Weights of a small mixture-of-experts language model, trained from scratch on English Wikipedia.
Size: 11 layers, width 224, vocabulary 31460, 166M parameters.
Below are experts of layer 5 (counted from 0) of a mixture-of-experts language model. Rows are named router (the router's row for the expert), up (a neuron's input weights, with its number) and show model dimensions 0-223. Each number is 128 + 24 x the weight over its row's rms, rounded and kept within 0 to 255. Numbers have three digits each.
Before each expert's rows: a language model's description of what the expert responds to; "gets" lists some tokens that make up at least twice as much of what it gets as of all text. This comes from a sample of Wikipedia text that the model never trained on. Tokens count by the router's weight.

# expert 25
What it handles: Foreign name syllables
gets: "i", "a", "u", "an", "am", "ar"
router:149181140179132121124092102120100130111130102096100177121135094083124160133115128096077151150118140076151137105120115115145143143129114147126087123146127128119097152157122150169136117157156128162141137167132096086162151123097111113130149117168087115089125057118125169137143147137174131191126152119128099116112109112106122134157133143106145160135097035105130116156139124144115146129112110108120115140163146156154152109127129118140090165171119095150141100153143142121095144081157138164141110150110169142099144133109096088130121142144134133142158131141144135130139087118149120119140130126119173142071130146143097120123128127136163140160096131126154135127150140132106108152141
up0:161138190174146119116139134147115116112112154149112126160142133114130138150142110145140136134104151146145141098125110157140149125108139106108100147121101128118109143127102160130081117142162161112166170142078080136121145120134116157103152101114147076131123090106133139118118131119122117149152081136094111159135146064205170103194157087103143171113131123141126082125110111118114130105129102155115150128144154168139115129130135117133162114129175150104122113132126155131093127152102095195130111111067144133159140127102115098111149149178131132099143111105128165162138131161114088107123123142140112131143124143132135127116146130171147142119119160153116116096175160097139161140121
up1:086103163121112118083135142104131094136157110086138144133091126135115096177147093080098122145114102121144099093174129163146089107153109114105114135150109103126128162137101095135126117101147125106107114111110176124132126162131116146150144141109092142137140155126099170126158122130146096114146143112143128138124159133158132153126146170213118083139167156144155149149123071168124161066107142114163115129128161146130128135130136112123120124138139119180094161146123108065123131151135144120118131090124168120130121138130143098155107133093150144129152145093135094147146120114127169131142173135076138132120116123117123160112131129154119160131132124110094148106156149148106106179175

# expert 42
What it handles: Definite article
gets: " the", " The", "The", "the", " entire", "—the"
router:134153137124132117171092137119122101133123105105117154122102138090135166108117163098101192138114157111166160100143106103119111120131099163159130106108132115142092160137128115117156126118165126119129149181111095093134150128111123073164129153118123111089125129110131153151120150110189111140138177138159109119117105109124117144134157108121149136135138096157141121128151125126156117138106096141153104146163146171160160109099060116146100163137150119130169108134134153106113140115153154136139125168110168132124098135105098118110155201140137149164139104159142086159126151125135142113122151170122172148148145172125132104125142112138143117122078167084129163135105156171135157152157
up0:166132094157096132163090134105133159163107107108108129118071112109126139144073128146104126162123077117128111071156140166123119147150121114155126148171145100136119106122095109104133140124139124110106131114125152167119122144161142110103145128148142118126130149123141134050143115132099103096086120120110158138144168152132158086132123138156145123127115158134098120137132132083142126156144119143173135131119142120079134133107136131171136141165095095119060105154125094101133094130168059143180122094128142102133110138125084131116159140129092138134138109118130163142123130115128180117093122120115132132121127144175104190100142120112147137135101079159151160139125101117149126133103
up1:149139120142152108142114115137097135145137130090169130117130131105116124124104145123133086142120127100140147119143140162114150162116090138106124147101121162145131093128130088113141137131136113138129133100158140159098125162091112110100126110099117109130100158111108114134134153096150094116111179086143065112122133165180159121152146128070161104143177081152106131108118126085123124137116136128126111176188136133115133180108191133153129117132157104076096148141116111108118174156116124133090128098099167152111122134120090131134115142130157150140138121117142109146144104110105124163152121201130102127122129110111144178137129075129142150088125142115166160153103114147075156140131

# expert 46
What it handles: Year endings and century
gets: "08", "07", "09", "06", "01", "17"
router:108112103133117111136078093089127143098113116121128140096134143103160117122078112102117169168080145116157132091139093133149133132124090148114125116119142131152100146156115117145148077135113126167123108152102121104132196129131132096129131112144135147126152116136115163157141190151143093173137167137123088130112139139132132160084130112123117145140127132111148108125134153181101104156116081092134087148132135132143111076077070115104120152153116145117133093099086144117128155115170146167126136136108114143124121122088136096137150197162105150150143128141120100138116115102145104117094157187133118166138134110128111123092135139119153159156108163158134147140106118132141106169120
up0:097149114123143124114117163120123131126150199079090126128150147114117095109073157171120150144138155107147123121122162120106120143106141162105122166188147107132154152120105149143125123114168139198134112080132100103115148108141164103154099129127144139119148146126144130120189152171139133121148106111137095121141142118116135135063144115118141083162125127154136132166142105133117177102113103134097133131069132097108115114120151081137123113138139119138094134094090117073150128132171101111100127087124147138108079139158083146137104091142127136139124140126143120172126122087142136118107130134109106130093148134150149139109119142128173128128151101162167159129162094150134140133109
up1:120114087108104140117151092106188116137109110132109128122134128126124129118107124094185171154108126092132119126153162097132145120128145138101171114131124142112116138146112161094117148093156109110097153137152118119125134104152113120137114132128085148087105067160129146143120133144100141134148169142144151122189147138142087128114158148114086158130113104139103112137102093128138110111101086098152117136176102135148127094150148129100122175162101160101161121134098113134114093052111102127148113092140153120124131122119172134130171130140111124111112156125086082121122149097104153084082118134151115134156147121099120117137143127133185132162140070120154121103144122090142141168105

# expert 19
What it handles: Degree adverbs and comparatives
gets: " more", " most", "ly", " very", " so", " much"
router:098134108117150099105125141111158126153072113117079171089166112121111138124105134135112151115137131069154139136120112145167110066126128153144095129106125130079121168147122138145088102140131116143131093144114048107147141090112140100134128171141108113075139125098086156159110124157141133119122157137105152145122150136153137152114127138133131132142113164145187114094120117130100095122127111100081077124105110152139132115095073136129105146119167134136107084132081143091133145123147144114118108158114156184109118154103124134114146153159107149149107130105168109144113109109145121126159129105101144173154164138129112112120124117108158141124101113103157117151164098118110097157146
up0:135151106125138153124130152128101121122097071071151151133139113151101148178118115109124130136100121158158150095145159117169123110148122143142126112170086124146152155122163153123111119140135108179150162164138130126134138157116135173119103102139120097114120115136112130141127112158128172152162174139122156145113097167115140109119117116184103154120097112126141136120104111105138127097112096160115101119124089110103159129145160115143092133125125116130095103100150145104141145126166108098092118154140107090158125138152149061124149103160129125073125130165169100163136124102137109134149160091122117089098164134156136157110112184181136120136171117115138114166102129115183134103119
up1:102121121154155129090113116155131125125120092141084135117124105181115108176130121137160127133090135123113120161104110087109104125129130139080118161140115146149159136087078092132124139130139155106092104135081119122061095120090120101109113125121144130110148158124116153150104124071100117123098137098140127163113132101184109151135133130138133132116151146136130116139138115166129150096133116089116105109156098142136056097134092136114106134164109137129105120144139131099120153109161123116156170149155153126135177096148123143140143181159084092080123127115124152098141075122128125079155139134105090126145144166102143102104135127144158153113135128135172132101131140133125079131169

# expert 14
What it handles: Sports table country codes
gets: " |", " USA", "',", " ENG", "|", ":"
router:112138137146103117151117132124156105110127105115111129102171095149157135144084168112115168147110142085125121115143082129174122085124119114151106160156102124146100169128135177123115106133121147121117133187129100117146145118128151104164129119128146141127122132102125125168109170152136105122136136116144108116138140156124077143146130144162140111089140077137120095084105152112144130145124062106123095171182156174168170096101133109153135148150123138137136112136118136129078110139147141170151090142119131130102100151104133109144150094159167139155122087125213091160115127102152098148135144104127155160128138141123120062126130129109174131155112113131124135134117157116128134143126
up0:128112168141107133170103116129122103097122127143088157099097123138145141103139128165102136131092129109119074132131133106127148110147114151178084130129112151132100123162142141132137144146121127162067124150181113134120124145134164125161136091186194131173139147130104131099128170128119123126140136113152154138156130134153122110152065127137163097116134115098107132131163112094103124128103084152104136164146141141136151150135144124154123143144143151171140122092104155139082122073111146144105148096142162139166085125098115139138099105158115129117150147134083107134141116089130063125154105138137139105131127159079072137106134144110135134129113140080146111104133155130122170134089
up1:110141088154120099112097139138145094111138132130127145102109170120115141112158118081074207132117133107085101170152111130113145118116121153117123160091140151161156112104139139109142073085145131112153194112129119113141124134177096140131146157113119133103128122094128132117101123115141125107120160146093143109095114154101145131122120118123157122174154153158079122121130132156153114159137155114131130119154094110131119083132161097157151126140140106142123137109112156137116127102094131132150114160096103114144141093090189091143133176117113106151142114136121126109159124141118093152141129088084142172171115111155167144142137136171121121127147111162132080095130128128174136173134

# expert 23
What it handles: Pre-number symbols/spaces
gets: " ", " $", " £", "″W", " −", "$"
router:122124121149143105157116155097161140105117129081129158111169145095143168113088157128086161140115121095131165096128098126145109126111098110120103106126156109131121148114112170153122067152116118123123119146116110093099155102133161089116168123134133118112097127114139160139127144148169091137129159095148102095147120131133126168138152156110125125112139111156154086127143171095150110155120102096133109142132115154188129101123065082132099171146153113134143116147090117134137146087132132141136100166094143167084152141131137091120143151166134130123130101125168110121129110103132155141111123128133164158145135141115130072098142082158152114168107165139118132165083135161153121123169
up0:104139093151137095124130134125174105102112077126074131097127101105117119133131138151115141144102131145137172110128149148111089146130117092180128134188096113150096172083112121121133101103100132138103079129169107116137142136118087130104104101174141157109148143075091114134143103099141094088136088117082079136141142160121142052138166100126138137118164135135123096141157145113150142129122155124122087156120163181121155113112159161138132140142126107107086131183101118122109142155171125119148147126153124123127169122112112120124160112130159133150155129116136084132144172121151135114152156114145143132143115093154090104098114132102100159121133116113144150137152132130128116146147
up1:123102147128107162143071153103113127096136106113131097119148141120151165126115084165133113135135149104134102150121083141101109136145121075089144103177117129169098173127091135158146123091084125140128153155142121149137156097129135163087132162155151116095118159108127141159138148100161153115115106130151141105102177168104115106127113180127115096129138157119139098148155133144108093147148154118129137156132118172075091132138112118161110103159129093132152149094168120085157120127117113149097113140137126128117085143124117113140112148135097115110118103075165114157136124125158113182120123138110098148143153105169114162136127134145128103129080128111128114072081130130106107154123

# expert 12
What it handles: Months and list spaces
gets: " ", ",", "–", " May", " March", " September"
router:131110146149139106154116157079144124108135113086128148135164150109127165126075168116083156130147133123130145098121089131147124117096100151149095131123147119112121172159125154162138100140131132157114097157131120081109168122119137104122138141161138104108104113125146165157123157126164100124153147112128115114159106160112101160116159126104129149127129105158182087132145155118148122170129085078132102155124140157160147117125076089124096124162135120115125137114106097150113160093129150157161119155097153165096132144108134124113170155154118157142128102121179121142124086069119135125107131136106146180141128160160144106116137120132158115172100166105113160154094132155152129135178
up0:142128132081142119134108111143097163140136076139092141111140082104131124158165129123141148100115138122159120092116135119115139123090124110141121132134108131140127138140099109134110098126166087120171108138104128111091093129089136164135111152128140123116107069138152104208081158144114154127146147173155143096106142074132140137071132113086152093127129114125128137141110137154128130171104112128156105126129131102105097094131131166119114120133108102111138119130162101089143107108142099130121137134125108170149124139143167167137123082152111109123147147159135132127102106080148067125100092168110116108146163125149146128124136108078128096137092138126144165114132164151174147070147
up1:126154137130133126149074166106143168109162138077113139128116124124129125147112133139126134105170126110153141054121116142069123106147127114140148114112141104100108138160099089111129112163174126147121119124120088116109141119132134127127106131119169123143135115152127109137143145115119144122164109130092181083127099123152118141151110083152110144102125145104145110168135114187112135118131132089129131114174139152114129105125078116115121127184092101114180132107158120135158087107114152157164120085130116147119089065140125141089139106123154086127134143134155108123151137093135140142184124112129109173160121130128149169094090137159145087091113107101122149149135090131138117157160

# expert 60
What it handles: Numbers and size adjectives
gets: " two", " three", " four", " five", " small", " several"
router:130124145137175119127077134147088111106062096101155201135129109107122161136092178124122179151135144122163150107150109148154115106107149118137168104122100079108138199154111154158136087145138098137134161128143115061174139121123143106118140180136086118108100127111094170178120176142132157163101129133169102116123112123167108118131154108101114118152126136133152117120116126105123123157139124135103107150127129104152139101121061124117139112122133135164133124129114129107115132121159136155124122176126147153088159178159121111133148180157102120094105109134178105131129111108130104109137147141136117144132135139135128130101143146129162105155128129145145136146113137140135140139138
up0:153174115117112099073151118157133095147120135130134109120169154076149201149131099138090158134121064115135124106146137113158118118102122155100125110099125126083154117110151114138135143129135123131117142124097093146147121153140100123111145148141166097106106168141120158151096150104133109108193160156151140075130125156105091140118160099150118129168139149140130141095152091102136148126098153123111131132120156122136137115116129136140126141107137088132172127103167128117117118089113139143118131128170102160108100117135101103144165150128139147108069133168122148173102142134073117118082165109123116130166110098146082119107148124092130146102123116114158166109160127095118125154098
up1:112149136122160124152125111169085137107078110119117148166098136140134145145093171131131146133116112135160142121108147116127107135101108098120118120124078095115104158104148103132115117127112126112148146113136144123132143129182101124110066182137116115118102098089134156153112130142180155124120151084121127126123100110159089120102101135134138123143097144109168138139097122144158185142123150122108099158128117119091098143108118142111116087131131152116108136137105137157117121093138118099190135145177161146170155100115102129160167111154099126084103127112158092128163143143154144108089118139160160140084101120121149129141171173090113142095200142115149127141105127161109129134100

# expert 7
What it handles: Quantifiers and partitives
gets: " of", " all", " other", " some", " many", " two"
router:119140123158156119159092141125149125103101104104107135078169105130165196180137170119104152162147135117128145135159118130161109066110137129145162118145117095112120169131096164144161119135176097134141151117107096114156145104125097106117175148136089093099110095182115146129135176114140122167169142147134127124116124131145151119122166123137129150117126137143148107098145147103122121104119092118123120127147144116138159118135085112127123143102124106135137139143133109136109106118123132133140136157140172175111081123108134116125156180131107149106142118172179101136124137125120104137104121092127117164147122144135124066086116117118165090175107124110136156121110136175148174176140
up0:080158146161132125127095118129174078094120116114145142121126149148106115099123146144095117079144125136132128114121111146141116097106158158126141149132117121141122137144152103124120146135117105169116106114095123153119110147086095121072117144112148107129151123104091098095131191149104121115077110146136125134110156126114165134093105098105066141133107144123124165122113142128122091145122144157135125128159142134142133137096171121084120148184131079127080151115139107100123130133125206129079144085136133123126131100131096143113126146117107089109109141134122120106110131092141159147125135070147093120098178152114172121080127100133146117098095150170133146119133169115115106099158
up1:124088192122125147107153125090133122174173143145169086095120141134167154146132132164163148131120125125132155107135100099109141134137132091109068103143134083165140128148125117163147106120094102099129112152100103129154141145131107144175113102075122161141150139126129166134096114130131202124109115126106130132134152114111123125091173108130108132147124103135124099122114110118118100134139151134140126127141124112106158123100084138119155162138129098143097115134128146105126127156096098141082095190118110134174125134141133102130088186115117103132094116142129189161161134177129155153119144146126104144128153137129142080160159159106135093150105123098143116163099123132124161133146